python train.py --num_hidden_layers=11 --hidden_size=128 --n_experts=128 --experts_per_token=4 --d_expert=64 --d_shared_expert=0 --hidden_act="xielu" --moe_layers=[0, 1, 2, 3, 4, 5, 6, 7, 8, 9, 10] --router_score="softmax" --normalize_top_k=false --routed_scale=1.0 --balance_loss=0.0193 --balance_bias=false --router_z_loss=0.001 --router_bias=true --init_std_router=0.0301 --lr_router=0.000863 --vocab_size=8192 --norm="rmsnorm" --norm_eps=1e-05 --tie_word_embeddings=false --optimizer="adamw" --learning_rate=0.00222 --beta1=0.9 --beta2=0.98 --batch_tokens=[16384, 32768] --max_seq_len=1024 --train_tokens=241900000 --max_steps=9856 --dataset="wikipedia_en"
Below are experts of layer 7 (counted from 0) of a mixture-of-experts language model. Rows are named up (a neuron's input weights, with its number), down (a neuron's output weights, with its number) and show model dimensions 0-127. Each number is 200 + 20 x the weight over its row's rms, rounded and kept within 0 to 999.
Before each expert's rows: a language model's description of what the expert responds to; "comes after" lists some tokens at least twice as common just before its tokens as in all text. This comes from a sample of Wikipedia text that the model never trained on. Tokens count by the router's weight.

# expert 2
Description: Arts and production nouns. Topic nouns after an article about creative work and objects, such as music, art, production, design, tour, car, cover.
comes after: " the", " a", " in", " and", " of", " The"
up0,184,186,213,176,196,202,180,210,228,154,158,245,212,171,187,231,202,187,173,204,170,221,168,237,189,186,183,206,190,202,213,201,187,185,186,178,185,191,199,201,174,188,204,188,184,165,191,195,205,169,215,205,212,199,221,208,200,218,222,201,260,214,208,213,191,181,200,223,194,193,178,218,193,201,183,167,241,225,229,208,186,183,222,180,193,187,222,246,182,244,242,236,203,215,173,182,206,195,210,164,190,197,194,213,203,214,198,204,194,186,188,186,193,176,226,197,209,176,197,168,192,204,181,227,205,205,217,190
down0,195,237,177,155,206,182,171,213,183,169,194,177,216,210,166,173,190,184,202,202,216,192,199,182,202,182,194,183,210,210,225,193,215,216,191,208,196,226,197,213,207,182,221,192,202,184,205,192,250,211,249,257,153,179,159,238,195,189,156,200,189,188,206,212,194,214,205,184,197,196,168,194,224,237,194,188,247,220,218,209,191,184,173,190,216,204,201,182,205,212,180,203,220,234,177,198,222,196,219,243,180,237,218,216,192,210,202,179,171,222,203,206,188,186,208,216,194,201,194,208,198,218,217,197,197,188,182,194
up1,218,155,222,173,193,174,215,225,163,194,201,224,213,195,197,182,234,229,199,195,203,235,225,177,213,205,168,209,165,215,211,193,191,230,194,205,194,231,197,166,195,207,187,177,211,190,159,198,192,219,190,191,218,202,204,194,208,199,182,143,227,180,211,218,206,198,195,194,199,222,182,206,176,216,184,184,221,185,208,223,191,191,193,218,205,198,206,177,234,200,217,193,187,221,166,217,200,193,196,174,184,211,218,207,187,177,186,173,181,225,215,225,190,219,207,228,230,187,203,198,212,179,199,213,211,285,185,219
down1,226,178,188,206,207,204,254,191,201,195,217,171,189,218,178,201,213,169,229,193,238,193,228,212,203,215,163,193,220,198,239,215,218,213,188,178,215,188,214,225,177,176,211,182,189,187,219,212,243,157,180,192,207,169,187,163,228,175,215,186,236,186,151,214,212,182,206,188,211,232,197,187,179,153,197,197,221,215,191,209,220,175,231,214,207,190,190,204,212,187,193,177,201,188,214,187,180,189,200,186,180,170,175,207,190,198,175,177,223,219,209,200,210,185,200,185,196,174,214,228,227,185,187,196,181,228,176,201

# expert 28
Description: Digit zero, name syllables. The digit 0 inside numbers like 2000 and 160, and second syllables of foreign names after a capital, as in Bulgaria, Mughal, Zulfikar.
comes after: "2", " W", " B", " F", " A", " O"
up1,195,188,202,212,194,233,181,179,196,200,241,189,226,227,212,217,173,187,183,210,215,211,193,202,174,200,224,171,198,213,219,203,218,204,219,235,180,138,182,219,202,224,209,174,182,211,188,194,216,232,211,223,190,201,195,225,229,178,226,213,212,201,211,212,207,169,219,178,205,170,202,220,202,203,192,247,206,195,219,203,200,199,223,228,201,162,244,192,191,203,188,204,187,214,200,191,200,180,207,227,223,179,190,181,258,180,208,187,174,216,144,206,184,220,227,190,177,210,220,211,192,182,178,206,224,208,188,185
down1,209,162,210,174,192,208,216,180,192,195,211,193,198,152,185,207,197,183,170,201,207,130,241,206,169,207,208,233,194,179,217,180,185,233,189,214,192,192,186,184,207,208,225,168,183,196,227,251,195,203,193,203,218,208,209,209,230,193,182,189,210,161,194,208,195,213,199,214,196,217,228,222,184,202,204,181,197,204,186,211,196,188,231,209,174,198,208,156,213,212,183,198,209,221,184,195,218,226,194,193,197,195,222,197,223,150,181,223,185,237,156,196,227,186,194,207,215,206,219,198,238,222,181,203,166,205,216,188
up2,237,220,200,215,166,198,182,163,218,200,209,207,191,198,202,229,212,181,241,208,227,210,197,228,205,210,211,203,173,214,195,212,179,142,197,195,216,183,218,185,186,183,201,212,211,223,155,180,205,206,210,212,218,185,221,185,188,204,211,213,212,210,210,201,205,179,193,214,191,225,165,200,181,188,193,217,208,190,180,208,215,204,164,233,193,188,193,183,229,197,232,178,229,178,171,181,208,279,194,169,225,233,240,192,163,204,211,209,195,180,195,184,210,189,178,198,186,207,187,184,228,192,199,220,202,214,223,212
down2,211,193,208,185,160,189,194,198,204,184,209,210,204,210,177,208,218,215,201,170,204,224,192,219,188,209,203,189,205,196,196,161,161,178,208,196,170,191,184,167,205,172,152,239,178,205,206,227,182,227,156,185,204,216,181,202,207,204,168,220,171,203,184,208,191,175,209,182,195,176,187,188,202,193,221,199,185,200,239,195,216,195,169,182,226,197,213,204,248,174,209,188,145,200,207,199,197,254,185,198,199,210,193,188,198,219,216,200,245,237,243,196,172,177,203,162,190,210,191,215,211,215,184,211,194,210,199,215

# expert 42
Description: Syllable pieces in words. Short pieces like ud, on, id, kin, ill inside words, as in pse-ud-onym, plus en dashes in score tables.
comes after: "s", " S", " T", "t", " p", "d"
up0,199,145,170,182,222,209,222,224,204,171,191,193,172,188,191,214,213,178,181,183,196,234,184,203,198,219,191,173,191,193,175,175,191,212,173,213,194,219,188,213,200,198,164,197,178,166,158,204,193,210,233,232,230,225,231,205,176,201,199,191,229,204,228,249,206,191,215,205,224,188,212,186,192,176,215,183,236,215,204,210,215,170,216,196,195,182,187,178,196,234,200,202,162,225,219,176,235,185,181,206,185,188,198,194,196,215,215,201,158,203,190,169,180,248,215,179,222,203,204,186,192,231,199,191,197,193,187,207
down0,197,212,242,209,223,185,201,214,181,196,239,201,192,187,178,180,214,145,220,210,230,166,200,183,175,218,155,169,214,197,225,223,179,211,214,191,192,227,211,204,188,188,205,181,165,190,175,213,183,187,176,185,224,186,192,205,200,174,193,192,213,213,211,186,175,192,224,192,206,195,193,189,160,187,191,194,202,204,219,194,199,201,197,174,203,201,215,168,222,207,170,191,229,192,195,141,173,204,208,195,182,186,222,218,150,197,207,190,175,169,204,187,234,176,182,209,207,216,189,176,185,217,212,180,158,228,182,217
up1,203,213,188,206,184,218,218,217,173,201,223,179,180,210,182,195,179,222,204,180,200,181,189,213,205,169,199,170,192,208,232,211,243,208,192,231,197,217,230,229,170,215,187,200,216,185,185,174,202,232,192,181,215,179,172,145,217,171,192,202,210,179,180,162,189,200,201,239,215,183,246,240,196,192,180,208,214,238,188,188,186,176,187,236,228,188,194,207,175,196,187,204,208,212,195,196,170,219,220,191,215,227,171,209,194,208,223,224,200,219,187,207,206,190,178,189,175,183,241,202,198,166,218,218,199,166,214,215
down1,199,126,195,211,195,206,181,220,215,187,203,198,199,218,214,197,248,173,213,222,193,180,182,184,194,240,171,243,208,223,206,228,173,190,202,232,203,185,194,186,196,196,211,203,172,188,182,214,192,150,170,136,175,192,182,229,205,210,208,229,172,184,221,235,214,188,206,181,195,207,219,201,186,186,193,227,196,206,198,206,220,188,193,207,193,237,193,202,195,205,188,221,199,213,175,180,192,175,190,192,194,187,176,210,193,180,226,184,210,212,204,213,177,167,196,193,173,211,207,170,212,219,236,214,179,215,179,202

# expert 63
Description: Capital after name prefix. Capital letter after Mac, Mc or O', as in MacDonald, McMurray, O'Dowd; also doubled s in words like assassinated.
comes after: "'", "s", " Mac", " \"", " Mc", "us"
up0,208,205,232,212,188,213,199,201,224,188,212,201,205,191,236,199,214,203,214,169,177,198,194,161,207,193,219,170,159,195,176,241,173,218,175,191,174,207,188,126,157,188,205,196,206,191,197,212,219,211,209,184,195,224,190,192,231,191,222,185,203,174,215,177,190,178,207,235,203,177,199,205,188,196,197,217,199,215,218,163,191,180,188,190,212,199,217,239,191,196,164,198,215,216,211,190,199,211,234,197,206,179,209,197,207,187,241,212,159,176,212,186,202,213,166,234,189,198,181,204,235,187,241,222,212,204,218,184
down0,156,198,199,205,207,202,214,208,190,238,183,205,190,186,177,205,217,217,156,193,174,169,190,233,155,214,165,208,208,179,181,161,200,199,207,203,183,204,204,218,163,171,244,247,203,189,197,185,209,218,191,197,184,193,191,197,185,212,220,210,218,230,195,207,223,233,195,179,178,203,219,191,224,147,187,210,233,235,217,217,180,208,213,179,195,169,215,200,177,196,213,184,220,199,222,215,209,185,174,183,235,199,210,201,209,171,181,184,181,190,225,202,205,162,192,224,191,206,191,197,219,226,233,207,216,192,194,183
up1,209,168,151,219,203,206,176,139,223,219,177,188,214,174,227,203,205,212,192,205,230,212,215,222,165,191,202,212,220,186,223,196,225,183,185,175,199,168,216,210,194,200,218,190,191,193,183,194,204,185,194,208,207,203,200,178,192,217,175,233,206,196,217,196,238,150,177,214,194,229,211,217,234,216,192,187,188,208,184,215,205,233,187,213,176,202,204,207,218,235,182,194,182,178,218,237,180,186,187,196,216,189,236,211,191,207,222,200,184,204,172,211,186,225,193,191,176,178,186,220,175,243,169,201,218,154,212,203
down1,182,217,197,216,202,205,180,223,183,218,213,211,199,183,185,159,200,174,212,189,191,207,218,178,174,201,181,168,200,233,218,190,192,223,183,213,219,217,211,237,274,249,188,195,211,236,182,191,223,212,194,188,166,209,197,226,170,201,172,184,195,180,206,168,201,208,183,184,172,175,196,181,175,204,199,185,221,198,185,169,240,174,238,193,189,211,212,202,176,227,190,188,191,236,203,194,182,203,209,222,190,188,173,181,188,211,213,208,194,213,211,226,189,229,185,177,213,211,217,208,204,241,215,218,199,208,209,167

# expert 56
Description: Word-ending letters. Final or inner letters and suffixes in words, such as the y in psychological, plural s, -ry, -ies, -phy, often in chemistry.
comes after: "s", "ox", "y", "or", "'", "ch"
up0,178,211,199,187,205,192,212,184,200,187,227,180,205,200,199,194,202,221,218,214,180,222,218,183,192,211,203,214,191,185,164,229,239,199,229,190,202,167,209,202,231,189,179,207,194,236,198,233,212,186,190,199,197,175,226,216,180,212,226,194,196,167,205,209,171,192,222,193,166,215,189,210,197,196,157,198,174,190,192,230,188,165,217,211,198,186,144,167,200,226,196,206,180,220,202,201,191,174,181,210,194,240,219,183,175,202,225,226,229,172,202,216,224,172,202,222,199,200,223,190,142,236,203,186,235,206,191,171
down0,213,192,224,225,204,160,217,186,171,199,186,207,177,224,173,203,192,181,223,207,203,192,212,226,174,186,175,178,201,229,222,221,181,205,182,194,224,213,231,184,183,223,176,169,214,232,237,217,170,176,233,206,191,182,158,198,191,187,169,224,193,190,227,208,186,227,219,181,187,177,197,216,200,229,216,213,207,203,212,193,199,196,223,201,212,185,221,201,209,199,204,165,185,216,187,229,182,162,219,224,203,198,161,176,186,208,193,215,246,174,188,198,185,233,189,211,189,156,203,178,193,180,206,179,216,227,220,175
up1,172,208,147,210,195,184,234,207,197,223,176,174,182,231,186,161,194,201,184,143,187,224,199,191,187,201,219,216,242,191,175,198,214,228,220,180,215,210,211,201,220,176,205,228,198,206,189,207,182,199,209,180,214,235,232,223,204,202,211,211,205,208,198,217,204,209,210,191,189,262,243,198,192,190,204,176,208,207,196,210,221,178,190,183,182,233,206,212,173,217,225,190,165,199,208,187,200,184,197,214,193,193,199,215,181,221,194,173,243,197,215,198,196,186,211,193,217,203,255,178,185,221,194,182,174,236,201,200
down1,193,221,208,198,205,207,231,204,215,251,203,251,191,216,162,195,229,186,178,191,192,227,193,190,179,211,236,162,204,235,207,209,177,221,199,224,156,185,222,195,210,202,222,211,197,207,208,208,205,236,192,218,182,219,202,191,182,190,226,211,198,218,174,201,187,226,185,195,177,182,199,168,226,180,187,185,171,219,231,199,193,212,197,197,170,195,205,222,223,163,193,218,180,189,184,206,197,188,206,209,157,197,199,207,201,168,196,196,261,215,207,193,184,205,217,179,236,171,174,190,183,194,235,218,219,196,183,207

# expert 17
Description: Decimal points, sentence ends. Periods in decimal numbers inside statistics, census and sports tables, plus sentence-final periods and line breaks in infobox data, as in 25.71 km, 16.6%.
comes after: "4", "6", "3", "5", "0", "8"
up0,200,216,162,218,208,182,173,194,194,229,210,197,230,220,196,182,208,247,257,206,186,205,190,200,226,187,164,197,205,198,167,198,205,195,198,195,201,214,159,202,205,199,183,221,183,196,191,212,209,214,199,212,172,216,170,186,204,171,178,198,226,197,225,198,214,191,186,179,185,217,201,190,214,230,189,223,187,216,190,194,194,211,163,188,187,203,221,233,228,201,187,218,189,204,164,212,185,223,215,182,183,185,239,242,235,204,229,166,164,189,183,195,197,207,195,241,194,211,189,169,171,210,170,209,209,201,250,196
down0,189,193,217,212,188,180,166,187,202,181,186,206,178,242,219,233,201,193,151,179,177,229,184,190,197,182,191,243,224,199,223,207,183,216,192,178,221,238,200,217,185,202,239,211,200,197,189,215,168,241,208,192,163,222,194,217,220,210,193,165,190,171,231,199,207,220,230,199,208,199,172,187,190,189,210,232,191,238,184,233,184,167,172,228,209,218,194,183,188,187,227,211,180,186,225,191,197,207,205,188,209,182,196,212,180,186,204,192,224,201,179,213,217,175,179,191,200,244,175,218,207,208,194,217,206,232,174,217
up1,208,210,222,213,212,211,193,167,192,201,188,210,192,195,192,198,211,204,224,188,180,208,234,198,204,204,208,215,213,203,218,178,188,237,238,176,227,166,199,177,243,198,181,201,179,178,200,232,193,189,214,190,206,191,177,215,204,202,206,202,229,210,220,176,220,191,221,196,231,214,192,217,211,196,190,203,229,219,228,221,198,160,184,178,237,196,194,256,194,207,208,189,208,192,180,203,206,181,220,236,192,250,176,198,158,250,177,205,202,189,249,192,233,217,205,201,179,219,218,232,180,203,171,204,174,210,199,184
down1,211,213,221,203,221,143,181,218,201,213,204,169,193,205,190,200,202,211,223,186,199,194,229,248,188,174,196,209,193,182,214,214,210,224,199,216,200,224,213,196,158,191,189,214,196,179,209,184,208,183,167,182,182,197,219,210,179,212,184,162,195,214,203,243,202,155,198,205,193,190,203,181,203,211,247,202,244,192,200,212,149,173,162,197,206,207,180,191,203,196,185,182,202,184,211,227,173,238,227,197,203,185,239,233,194,223,228,202,227,181,182,191,203,209,205,222,206,179,152,219,211,191,205,193,211,200,183,221

# expert 44
Description: Prepositions and participles. The preposition in, and over or on, plus past participles after was, such as designed, composed, directed.
comes after: " |", " was", ".", ",", " and", " is"
up0,174,154,230,176,203,227,186,209,222,204,191,228,155,206,190,221,203,218,196,213,172,220,186,140,193,215,180,185,170,213,195,222,196,233,196,231,185,202,195,210,200,209,201,207,212,184,203,178,183,194,201,213,176,257,208,207,224,207,228,202,216,175,207,201,192,206,175,185,232,205,200,208,200,195,170,202,184,187,186,197,227,188,208,235,175,191,206,197,226,224,235,217,216,210,189,187,187,205,209,232,191,195,206,122,195,178,214,205,217,206,209,202,185,212,227,234,172,182,207,183,185,198,199,209,192,208,200,232
down0,181,193,207,191,190,199,214,166,173,178,223,154,214,219,215,159,193,204,217,201,196,205,208,238,201,190,195,199,202,190,233,198,229,223,202,206,193,190,208,214,195,241,220,245,221,195,203,152,213,141,180,209,180,216,198,182,228,231,216,177,180,174,202,208,225,221,206,199,211,190,177,183,193,189,174,216,221,200,207,210,180,188,224,169,170,194,187,205,225,162,151,205,187,185,216,175,197,194,208,177,199,199,208,200,176,179,166,187,186,193,199,226,188,186,213,203,176,231,184,225,208,220,198,198,178,221,192,232
up1,225,195,182,202,200,219,209,202,210,219,183,233,223,216,205,168,181,191,213,176,185,196,195,202,208,184,209,183,192,216,180,208,231,195,197,200,190,199,219,180,201,188,192,213,204,219,206,182,199,187,220,147,215,259,190,172,220,185,192,194,206,220,220,224,227,195,207,205,199,234,202,213,169,227,177,231,197,199,209,204,211,168,188,188,196,174,245,212,215,238,229,211,218,220,223,193,169,206,227,237,201,223,208,208,217,220,192,173,220,221,224,211,214,189,225,187,224,218,194,199,233,192,179,186,147,156,223,176
down1,214,199,222,181,213,271,181,215,183,197,210,170,243,210,220,196,214,185,217,182,189,187,226,214,179,183,220,223,182,211,202,173,171,208,189,209,209,206,190,206,241,212,182,203,167,230,213,195,205,156,182,185,195,200,195,195,194,211,189,170,206,210,206,240,220,209,203,187,187,199,205,201,188,238,199,148,205,172,165,203,201,198,208,200,206,232,246,193,228,212,187,203,181,196,199,176,220,185,224,210,197,192,205,188,210,199,220,182,220,194,194,227,208,217,178,218,172,234,188,188,259,168,203,205,187,199,213,205

# expert 31
Description: Word-initial letters and prefixes. First letters or prefixes of words and names, such as f, c, pro, sp, O-b in Observer, and spaces before coordinates or years.
comes after: " (", ":", "-", "|", " O", "/"
up7,234,202,195,198,175,231,185,196,208,232,190,190,211,207,195,197,203,200,206,209,182,223,210,198,202,203,166,202,139,202,197,192,212,192,229,200,184,176,159,180,200,235,196,169,203,206,229,177,173,183,199,195,222,186,196,188,197,208,199,204,207,231,175,230,213,214,216,220,194,192,224,223,210,175,211,172,197,208,211,213,208,216,171,238,212,242,193,251,202,171,213,209,188,176,207,223,149,200,222,172,214,192,213,182,208,171,226,182,168,209,218,209,178,230,181,165,165,201,199,214,229,183,205,212,226,208,197,220
down7,202,183,232,222,167,191,187,199,197,196,207,205,195,218,212,178,210,192,208,219,199,175,217,210,187,198,187,203,226,148,186,203,216,227,225,197,202,193,155,223,205,207,231,191,182,160,217,189,209,194,200,224,210,215,216,240,245,205,208,221,211,204,182,187,220,196,197,230,176,202,195,201,166,182,208,176,176,219,203,186,206,212,214,221,201,187,166,198,209,186,133,178,156,178,231,207,215,176,219,200,186,189,183,197,203,207,211,214,222,231,145,196,177,211,194,207,186,219,194,190,204,196,182,189,200,247,190,227
up8,177,218,203,215,209,206,216,183,197,207,181,185,215,167,216,192,176,202,209,213,176,175,188,193,235,219,219,188,206,188,179,204,205,231,220,223,208,189,194,184,158,205,219,197,220,212,148,197,221,203,204,148,196,193,244,169,210,185,194,210,194,182,196,181,205,206,199,195,197,215,223,199,178,231,211,255,247,195,178,178,237,203,186,175,183,210,233,210,219,222,168,195,209,206,186,204,221,189,193,160,229,205,180,192,193,195,217,224,215,172,159,202,186,224,186,227,213,191,219,195,196,178,208,198,160,200,189,229
down8,212,178,197,176,178,185,190,203,214,187,170,206,187,193,228,182,218,234,214,197,210,214,182,204,199,198,218,211,192,199,212,210,209,187,211,177,180,191,186,196,234,177,224,192,180,213,193,210,227,185,145,205,211,192,183,161,200,231,193,205,185,232,220,231,196,210,196,207,205,184,155,227,206,201,171,198,223,188,177,228,176,207,191,220,177,224,220,220,163,156,200,226,209,215,209,176,196,163,214,232,218,189,207,249,217,192,217,221,223,195,162,188,225,166,205,190,187,258,196,195,191,209,188,201,178,217,207,204

# expert 9
Description: Latinate word-initial pieces. Word-initial or mid-word pieces of Latin-derived words before suffixes, such as ju-dic-ial, qu, ph, imp, circ, exp; also year digits.
comes after: " ", " D", " c", " un", " \"", "D"
up1,185,200,178,193,197,203,192,213,196,248,220,203,183,221,230,190,197,230,206,182,214,191,220,199,230,227,214,222,159,199,217,171,197,224,206,177,178,232,195,221,188,202,153,234,196,169,200,217,177,235,152,177,203,192,217,193,196,175,200,210,219,206,230,200,197,188,220,193,203,191,206,210,220,218,210,189,195,219,210,175,174,191,199,184,178,198,214,230,204,183,179,185,207,164,176,224,187,218,205,181,200,169,188,187,190,211,223,164,211,196,232,151,227,234,209,192,198,217,174,242,214,187,226,207,182,186,221,182
down1,217,210,190,226,196,208,188,206,188,199,197,192,174,188,190,207,225,218,215,198,208,141,210,178,194,219,186,211,217,194,216,192,200,192,183,231,208,216,210,204,199,198,209,187,255,201,200,196,229,191,234,243,211,178,190,210,166,206,198,184,204,205,206,234,206,188,197,183,179,233,191,178,225,200,182,204,163,216,214,216,166,234,187,190,194,195,212,197,201,180,216,183,222,202,171,165,201,164,196,182,150,186,173,208,197,211,213,196,218,186,235,198,205,201,243,221,205,208,249,250,225,209,182,219,193,241,201,204
up2,209,197,209,205,209,240,208,219,213,208,227,174,212,187,196,186,215,208,211,197,210,195,172,209,178,199,196,193,198,233,217,225,213,173,175,204,180,223,207,227,199,204,251,174,211,221,237,216,197,236,171,173,217,222,196,149,205,211,198,239,192,200,189,181,219,216,202,204,193,217,204,198,224,188,216,232,210,193,152,182,188,193,152,242,161,218,209,188,197,183,194,188,175,197,181,219,181,207,204,172,201,168,212,176,195,226,221,207,233,180,236,236,180,206,202,203,200,176,180,200,225,201,220,197,178,177,197,208
down2,246,192,180,200,214,207,140,163,219,214,180,170,210,216,192,196,183,190,217,185,194,162,209,207,202,156,215,250,169,189,195,167,254,207,198,224,177,196,194,198,215,214,209,193,201,194,205,185,224,230,208,165,201,189,198,206,182,182,216,220,187,217,200,221,181,192,207,207,192,175,177,203,212,214,188,173,173,207,208,229,209,233,184,197,183,229,194,191,172,195,173,179,207,198,194,225,187,217,192,204,204,202,211,222,242,221,220,199,232,226,168,208,205,208,230,184,207,207,198,224,198,202,200,233,170,186,187,225

# expert 47
Description: Mid-word pieces. Short word pieces inside words such as or in terrorism, sworn, ar in minarets, especially military and family nouns like army, father, police.
comes after: "w", "s", "r", " b", " S", " W"
up0,186,186,169,174,205,216,187,220,170,184,181,187,203,201,225,202,163,216,173,186,186,221,155,182,208,172,224,200,171,155,170,181,174,185,217,175,207,168,179,197,192,227,167,173,189,177,194,190,204,222,182,218,209,204,219,189,206,210,219,244,199,194,197,197,168,196,234,215,213,213,205,151,204,207,242,193,237,247,226,182,215,174,218,189,205,196,227,216,189,231,207,183,184,209,206,196,218,198,209,214,232,189,202,212,193,186,180,203,202,223,236,193,192,200,224,228,193,204,208,211,181,200,210,171,208,212,206,174
down0,219,173,223,182,212,169,179,199,176,194,192,158,231,195,225,189,177,225,214,215,195,186,211,190,210,170,205,199,169,203,195,171,224,193,175,175,202,176,194,200,199,205,164,182,194,208,187,208,220,210,199,195,182,197,199,177,196,215,193,187,206,219,185,221,207,191,215,144,170,230,178,182,190,188,185,235,198,207,220,164,212,232,202,184,210,198,185,178,183,174,221,189,191,186,169,211,215,191,208,198,190,214,171,180,226,193,230,186,188,195,189,217,159,238,177,212,171,185,186,196,218,228,187,225,231,238,148,207
up1,209,171,204,221,193,199,190,230,189,196,250,200,211,210,220,196,219,181,217,215,200,174,197,200,206,223,210,201,225,194,222,231,182,222,232,199,214,213,159,186,196,182,240,212,251,175,181,217,200,199,209,235,180,205,168,206,142,246,191,201,168,193,192,212,198,212,226,198,188,186,195,176,214,196,183,205,248,203,172,206,213,195,184,167,228,187,157,189,197,181,194,201,219,177,224,218,196,195,188,227,213,195,175,194,155,203,182,226,213,201,207,225,182,190,211,218,202,201,215,200,195,231,188,223,196,199,173,207
down1,195,214,193,181,200,200,214,186,209,187,161,196,229,146,168,221,202,186,192,179,236,177,232,210,182,211,200,199,201,203,199,175,219,218,204,211,206,205,203,161,221,216,215,220,199,181,208,193,232,189,198,185,173,168,187,211,198,153,208,199,234,234,184,235,200,197,248,213,204,231,186,221,203,199,215,196,167,188,208,197,199,219,204,234,185,196,211,196,165,189,208,200,221,164,180,201,217,193,224,201,199,224,200,213,192,201,161,172,217,170,157,221,209,188,215,236,188,234,166,221,218,200,222,215,211,193,200,214